Experts of a small language model: width 192, 14M parameters.
Below are experts of layer 2 (counted from 0) of a mixture-of-experts language model. Rows are named router (the router's row for the expert), gate (a neuron's input weights, with its number), up (a neuron's input weights, with its number), down (a neuron's output weights, with its number) and show model dimensions 0-191. Each number is 500 + 40 x the weight over its row's rms, rounded and kept within 0 to 999. Numbers have three digits each.
After each expert's rows: a language model's description of what the expert responds to; "comes before" lists some tokens at least twice as common just after its tokens as in all text. This comes from a sample of Wikipedia text that the model never trained on. Tokens count by the router's weight.

# expert 16
router:534495508551487493434484549520450533519501552514516526485459522460547524525569571480462432459509419478512562448504481426453474503450499515477472478485549499504451470475533513543500537489471462434455489474588486385504458535517539483496541476581449578498454523494561511524483432488434472484539480505570489536479527454517495499472371496542457537487559503429501566580484485490501502462469516479436552533512475504526536513469477472582500488460494518554540545519501462560452497507447462504440492521533517432528457481507564503462487511477525535496460465561405561602478491464477544518
gate4:572485469463522398502512538531520603520433493527533502514518543493495482426493457531479514506485494552506559416544440574494501426443498516503435516455549509516543506488514530494446476437538520539548435519500497453542438503558544517480515518421495556533525497486539471433474518438524464554483466504540400561533497486455477455499517552517521498497585447536501432487453457497540550472462491468459554506458536526567499519507524398490428499517491488492533493536459542464464511488554557453461513529474496450497507497519561483490546546522502524504483563557506509483386474555416530534
up4:484489543398511484488512459493504494477494474472492552507446543517571502495443493475502465536436435451469481538508537492526545528491522434534513479543500493453463519516486490375506468522535433539583472501495559562458538501493563551485528520504545483495509520514484443514496558432470495525524552490475505482541518473436549440556526467519459497537494534523569529516499593495412479500464575420519519497514560600493482409545524542552480485544494511481505467479528511403526481476457530494482522473410435491532530593551487524574522485511484450536531484475524456445547560525552480566
down4:512560562548511518485462448557540497524458532484501496507463507438524584517572488509442512595511521537500459498472503471514465556481445532458451484531507468493563601450491471587529581586502488457502482526496491464539480470470555485477504434511564451457498484460520491503471461477488525470475496461618542472506486500536487480521456433456515492512528539445499487548434475502497566513552566477499491528494518495535502538518449563491503516510496614475502573546508452540513469502435499564484488466542458507464528506437514472437498404457515498500512449543385504423503429514492446516
What it handles: Table pipes and modals
comes before: " ", " be", " —", " \"", " +", " −"

# expert 8
router:498507543459497505457491506458436506566503486443537465501505463522460476489478527577476473565404459519501471401446505493548526522589547484569549482467467472521522443546608515524510409474473480540484452519485530479475485516460491494458556517558586488426514464488574457464495478478475546495493485485497548534481507500452549517533407519450547521543558510522536493552541470501448491471585509463476584417421481509446447521579495448465545474542546499493548447507473536466501545517535485509499494492559472567528548527514518516538505469502486552483536452526448520462453517571538513440
gate10:501454573522573462450448546550532442458507483497499489501485462557454421476493435512501515517493464504467489450509502506566481447483525492470488563493490539467494439519569470497482515567556428515501509562492400521558579463495479507482481496464534449528470570504497455516479487476416538521453536470477529447547495557467507451445534514544471516400493577542473485518457489507524571445554491502554483382519522532498516483525520459491579497453464531521477510510528539548516469557487566484532519599617560508462547554524544479508500512521508532512555436503473446510469515474538465487
up10:442415547476556490540468521458521441482482480429560543484417541512501475469489472517440493515520508483514476477513467464542443481462523529422481560535529569493513474533511478499524477571548505541457509580563537502558472438459510483480487466483548404517512514492536523543551470447372486545487542458442494401534491549508457459458546533468495497494487564495529510506451502511551489490529520585477470501552511494502524449453582484541515491453516504547462463473613492558474516496510483527456606495501552465522537542410537525487454508470532416469484528498527470502498493464548463509
down10:464509518471470617453526515441505477435513512563517535511483503551510509498507506507446478515490520510544495484476465493570534468422527416536516456515459528515582454522502524469476470522452440501541433506516508519512497563428543500533530398558482486410509485480505525524507451488506438456557544541548479497408491476524530490484556488463504536544485505533529472494443450483517505478470525517478538528487584627529468521333536429551540517469546454482458465552524510475486474499495425511511485548516481477517566500531542524532455517494566452481509533505467545507476452571532522512
What it handles: Line breaks and verbs
comes before: "-", "|", " the", " a", " an", " also"

# expert 6
router:459537542467504504479483560481495467525416457524518575492514483450520567493452524514491465520509521581499517529453521529500526524497467555512527511464531514462504474573455452561500520543539462481536528520543506525486538557470468497552453551505454489541535488493527532523511458485487530538452519494504486517517487485463522472467530493573540508456397433435549480526477558533506481449503528411462487415509551557491408520414458504503533503578483458498478568435478535528559469520496542515506563467485407472537441600492470424535459563492471511446436528434446467570470503463528454566
gate5:423486434500561487528511513461502568485473481536559540522513430528489516508439453519459423416547560588485515472522502490441441527497438527568501462457486519524522502540482468502558495489539480519560474505469444536484531532451504505536479565470534453521462609497487477503550501449508487497476527504589529520458520589492549554456422546532460596523468581552537555469429483480539476534516515489533466512456521526492473535516421457541406474530513464497498477434477516484578473471583475549506474441488509464567495530468537455471508550469504541514489541535480495474571492459492488490
up5:481515484601536444517505549432544505517478526493572542543560476508483514450510507507487455491512493526473465488508442524465453384443418552538499522451503487504520506493492486501578459421576488523495438524529508527488495500462511536437571505485556420492450526517537484479463471483490519478479450517597487591506465488513470610495417449490518563528500513537477529524474520507449500525487596416497495492532458537533452514525519469477452445500568447578467497463490570493558537470595554454486423453512496435550511458500510499509519511455508565489533523531505543473550502513494488476
down5:513428485478552558523514459443474570450553432429523478481495451539518427462514550422552491476485481561508461565496500525495486486484510523483473498439490436481499518375479541548544495494454420404600518532548480469434518480519472465529444370489513563507480505457488504555515470576521562555586466503489497490499485516518511562508530593547532513481366573524553486464449516561586518465496500499523533514471466544522428495508504507453483564527475510514505512500469489497484499500484471534521515530495562469463521542521497467520484494488540520501509517475490470495503500476522453540
What it handles: Vowel-final name endings
comes before: ",", "\n", " |", " (", " and", "'s"

# expert 21
router:514515488551548504492549532566470536491553524476415500489483434394506560518517494536456444434468482518601503513540499489512505526510475397569435471523553546491534495540530475555511421493508498550515515504428517503481459491489547478500426448480490559481562447549435531514410544474536486545527512540500504507525459511448502529491489513544546417428528472499523541515492472505509469512565459467467523568505501508502490505504468525481466521492491507541489474520509471473572472450569528526507457474491474444498604522439505457635448558483406500498449506461487543512449529463445472525
gate3:565577511491548460437430503527527472551548575490551478541493458536435465459457474568454518491566418487413563485478469498504472416488483547467545511487531524511509513520524442530466438505442461529452492507538486452447465503515569541558578551519580491529539472515493549471525435490518563512466567387455513417539482475535389468580518465496520454474482427506466547482517558520501517527495498472527482500497524427517528560470482472516493465518499556418478522540504493517445505537540530492424467490443450473501511548468495535497484520483512474477514524499563519486460492454545513505
up3:520518477534465521488424594513523500452506548512485520507484521532497473463437495485493517538512505500536469440504438496467478461530506535469540562517508563517494489499454518457503477501539518500541523546530495462431445446467561503552477511545470521499457513473523464549529534476555441483431550510503392474487371511446437544526454498474503520492530497499537486543462522536567493543489489491522537487544507411485565514587473512492482522579502566537459517498499420459483456554556569469541421510563430576406503527505542438462530482505451486553469561507448483566508495456509422545
down3:574516531486489547507540484485527469515504492570512495535429506473470453543494437485558488506574506428502563531507574513519564493426514565468529484447502556554447513490419461567465491446520502468554509493487487450457475421419519514541456455532509515456501527512575510446527512516498509428552503548521469477514506508488469532541466464537499447532464453467529519495461501441558535469529508527443512517520468480534541561499489400505568449476519502447513514508529515350489501469514501528469440512524481466509502433553528484457525556449455558568537562475579513449571480437498474492
What it handles: Infobox and abbreviation fragments
comes before: " ", " |", " (", "=", " century", "=="

# expert 24
router:451522432478482455511428574518561505515574511506499475525483499501432585530446463517490565476520529509423538616543534522514453508477513555456498502484560472494498534430471519447549474437601487572503480551470492495519484544477530481541492441498511447478549480477476490509482484504515496515446532487488467544480442418514475484586416481552454564501575442517513530536509486433478525510522530478519453495459467476495521495612546474512506480490459467483555482490479474495455523595468461519498490474504472508564517467531542483480479420537592505566518463593437517445494495458524505538
gate1:469443569503488498545510518531523394498439493465505505467521503537472543465475534464510560479467500501548538441547442470541513512457498557565537507436520501459575492462517510460517482398547471530459445615521493521489461465492462443550509547474464489474462509543516550491494514563511536480440517431565546559556486492536489562449456493475558518458453479481536532504582465422452529534530515517418456514534464518502443464412535496463548500517461447498474448535518530537577497472503478530469505420515517416584531433542479524535468453518520460455549503475500531488525462506527523539
up1:482589497565481497489521410473510518515430549464524485429527480488544513635456568540467501500503484517507515479508500452532532516415503487476470504473547511462559462479481520442516477493487496506506540405511500540534471464526516460506592517522465521457445499531528471556472585511412523430474498426510541504543492500439516566525498549465504513512464506423479421451428480515493540545477536523484502497535445574573463514482455515517475507562500476559451503515587564533539588498462501521491491446567544516529559440511464537506512456477503504443474563505580504467505477515525454478
down1:507459415514549524508499473521464540499462513487523490440549461473428502497505495448554491500538525520557451565470541543497423486557531475499517490491477510553484458503471468491478506516470511533526537499483476432516463411587444507445454406528453566529463552546530501495463530399514435455439548468427383501481497494478558494534532550466520473488473504471493473470438520530523461567524498551557526473505512492499491492502536589496511518522526522439440545519568511616526522500508541554496501529499532522519532549474515484411516466533538571486502394524540481452573473454500486496
What it handles: Clause-linking commas, conjunctions
comes before: " was", " and", " the", " he", " is", " a"

# expert 31
router:472519536505483493497554417448472570426505528467472507496570543521429509523515531480462470483456528483573503488538439602482476523543486448502505478541431515556491458467553503481472422489582523506473429540464419493515492504503492533461508508507558490487394500601530484431503474560496501474530529463470468484536567500525508466512503507418545450568464461480428546437518478470525446606516451518469475537469511554534458519517476509490458524438479546515506560469536515472525527471530521549515601490524527464462416488508503555506610523494516478551492541534520552487506519524512460482
gate5:591470529519483536529604503493490478516502557533531520496506489511515519489511492450460550409468498500568516507508436463486497520522510526470534483536474536468510456535518450580507522510570549459507481558508465557477484493468451498488486582537572437501451552492484493502435443493482513511508471503433483494434515473452477486503488510514462433505510449631465554458495526511580546529502453482497513472498579515529471474580505476427465417510490546538447460512510528520434591509515484468461528516506512463413493525500501478458468480533533437513463492608542430433498542444577452445
up5:471542454533434496577519488387480513559511494474542555546453490492476528543484551512531490494493475440471552512487534493491504566490517533421521524532534572466471456512505525464547525506561456560477516484543544498511521502499505427524558471501499520492517513465545508570505486469467551452464509490489566523446478587416480405506482464527496576473524470507479508479432503563548539458447512459418517455472489422481429507494564462533495444539554497542513396541481495529469492516445466469552471401527478478514548534546541465485581439543511487457517553486476523487466464438435465483
down5:536518499491541499528532476455496400527517422540400524456460526521497498485554492513597486523491499498547559464451476487460483414463462442556528499531480488514526503535524493491484479524520541520473504508481527461442463462505488418488473444522512442488440488524563488482470523497541570491526414492561519448517472548431481538602467547426600633525490475449484512455496486497463458498509501518494470563586526486434481564493539502544528513473534485463486532486545509490437537516487425496522496508545569521454486545461487486488445515487517517478450565501498495513567495587525420540
What it handles: Months, quotes, particles
comes before: " ", "s", "ing", " of", "ed", " to"

# expert 28
router:547504464548464568492477394564432488536425523485461505528509510525511481504434527486449420509560506524486518472464490509577491482484500487487455486512516498520499481565535453596476518502506517524500463541473529502519489461453513527531566504511545522561534492470453468505531479437542538513486533532491515463516514579529509481480606520513467549426446518544494505459474490522540531462476534504543398523429503470472525538455445470511498464558416539484465530440485470523509561485433496536576626502479487477495568517474503458500437433492472487489520471471539515600475394446512466546
gate8:485498547511427499516476526484550481535556473530516599551477434486535492505553513518440499490515489542420513497499498445527471507521536499527485568484523468478518417527543513481511489468519434459520546542521510465460514442502607537523460603518529460582535508510509491538524503496418502510476516447599535536522545474536407477499469527510461524438515585556480486450527444548527491568444417513454528464452481503515505434571478504465514478568493564482510477458456567463489567507561562495501539474450487501468544459492447456522486456423583497517526442504466515474507494531540474453
up8:508497563534482495520482489509465579542509526503499536498424480478464493470558471535501525583471489478490471401544504480536524482433509515486527574473527512478551495485547524481515556438531577396595511532439498531508443466525462496552501520516491491502467515530511435499567515525421482473530487536601472501461548461533509528496517559437545446502529461478480453523548422448483520561450489481455484418581522453501538572540516495427524430498532554516512438502441486462482514505496557529455505548436477475452560593509554479446471458494526501537470469505494479480489509535410472469
down8:529490585545424495494510558504427488507500518540525471482453563407540512521478477525488503470466509546481500452495499486461513491524438532548528458477457435461509554536511439420504463459501509476530497498484547503544451470491500524532622528483525516484508466472499496560480500501535482483461481456460532460527569522473500503443460496504440499584529519567530521530437496483577523498475525481474541413393507557473436514470538581543514505497608552384525459536473558528549464416465528438495430480499495569495459541529506525515485490487567541523420511497468522523505491540541485479
What it handles: Infobox fields and coordinates
comes before: ":", "0", "8", "6", "9", "5"

# expert 15
router:496498464491505479523486430511486537547489513499447455492555488453480527543542393482515534507526513495439427578462477571545517543550566573483515458465484553460481392494516497483491468500486448466493572547554490403497513569518535510546522512500474512534484502494481521445487516425495394477460503488495499539482423432470495603504503525490480547485499485535484468584544521493506508539464531570503509442508463528491428479558504476432480525568510474498501474496476412498487496558518573467456478457531533495559564430490526488434523518434500540568512431566459494519531498540451484538
gate3:441476466504551512449499497469585482536491565550462514486466497469571487521510507465528481491484476483442602494506458582524461484463541471474490488494468509462523460444490521498467524497427515439486528454573521526477435499560554476543494504464583487527458483480456480484520492501544508523494469461532559516455496572466583518497505523503503572514517546472551460495484505524499440576528464551511536547488529478537439493517368570522451461560556545527475551547446516526477534528464548501457493426488437518409464463490435540516449537484500418428457440547458524524522514540464491435
up3:468367474510497500493448472522538436502515468500505538554469531504515569431445510541539494563486505509595475466522505450528487441437479458557475544462522570470518544542478491452508499475543534424517507494522556565602479479502486438520499557463570500508463491544534451553523541466521541487475444493512529537541496535497448483543505445465492504488505479480567502477456497553487442519474488519444423472531600511487512537466471587506503552510489490532451538609467567447426474483462536521475486474431482439483524509540511475436502522477553494487433510437541451478515505571457483470
down3:480548509486479530489490544513524544508551510520509499504548500520463463483529476551505495534568513429469525490522462445434464522487478501555475494483516516515423468448533498489606480484559447545491504493503507503476533708516464559560470576520521470479508441432546520494546483518530494489475563553436521508477492518488450516460463464489444487518487512480452504502600487483499454441463440527499518508481465559539473537510556451528518484440476452465562449423524463537444542484503475588520464470577498520519451511433507547535540444504463458542572486419487508494466517469488521523
What it handles: Sentence-ending punctuation
comes before: " The", " He", " In", " a", " It", " the"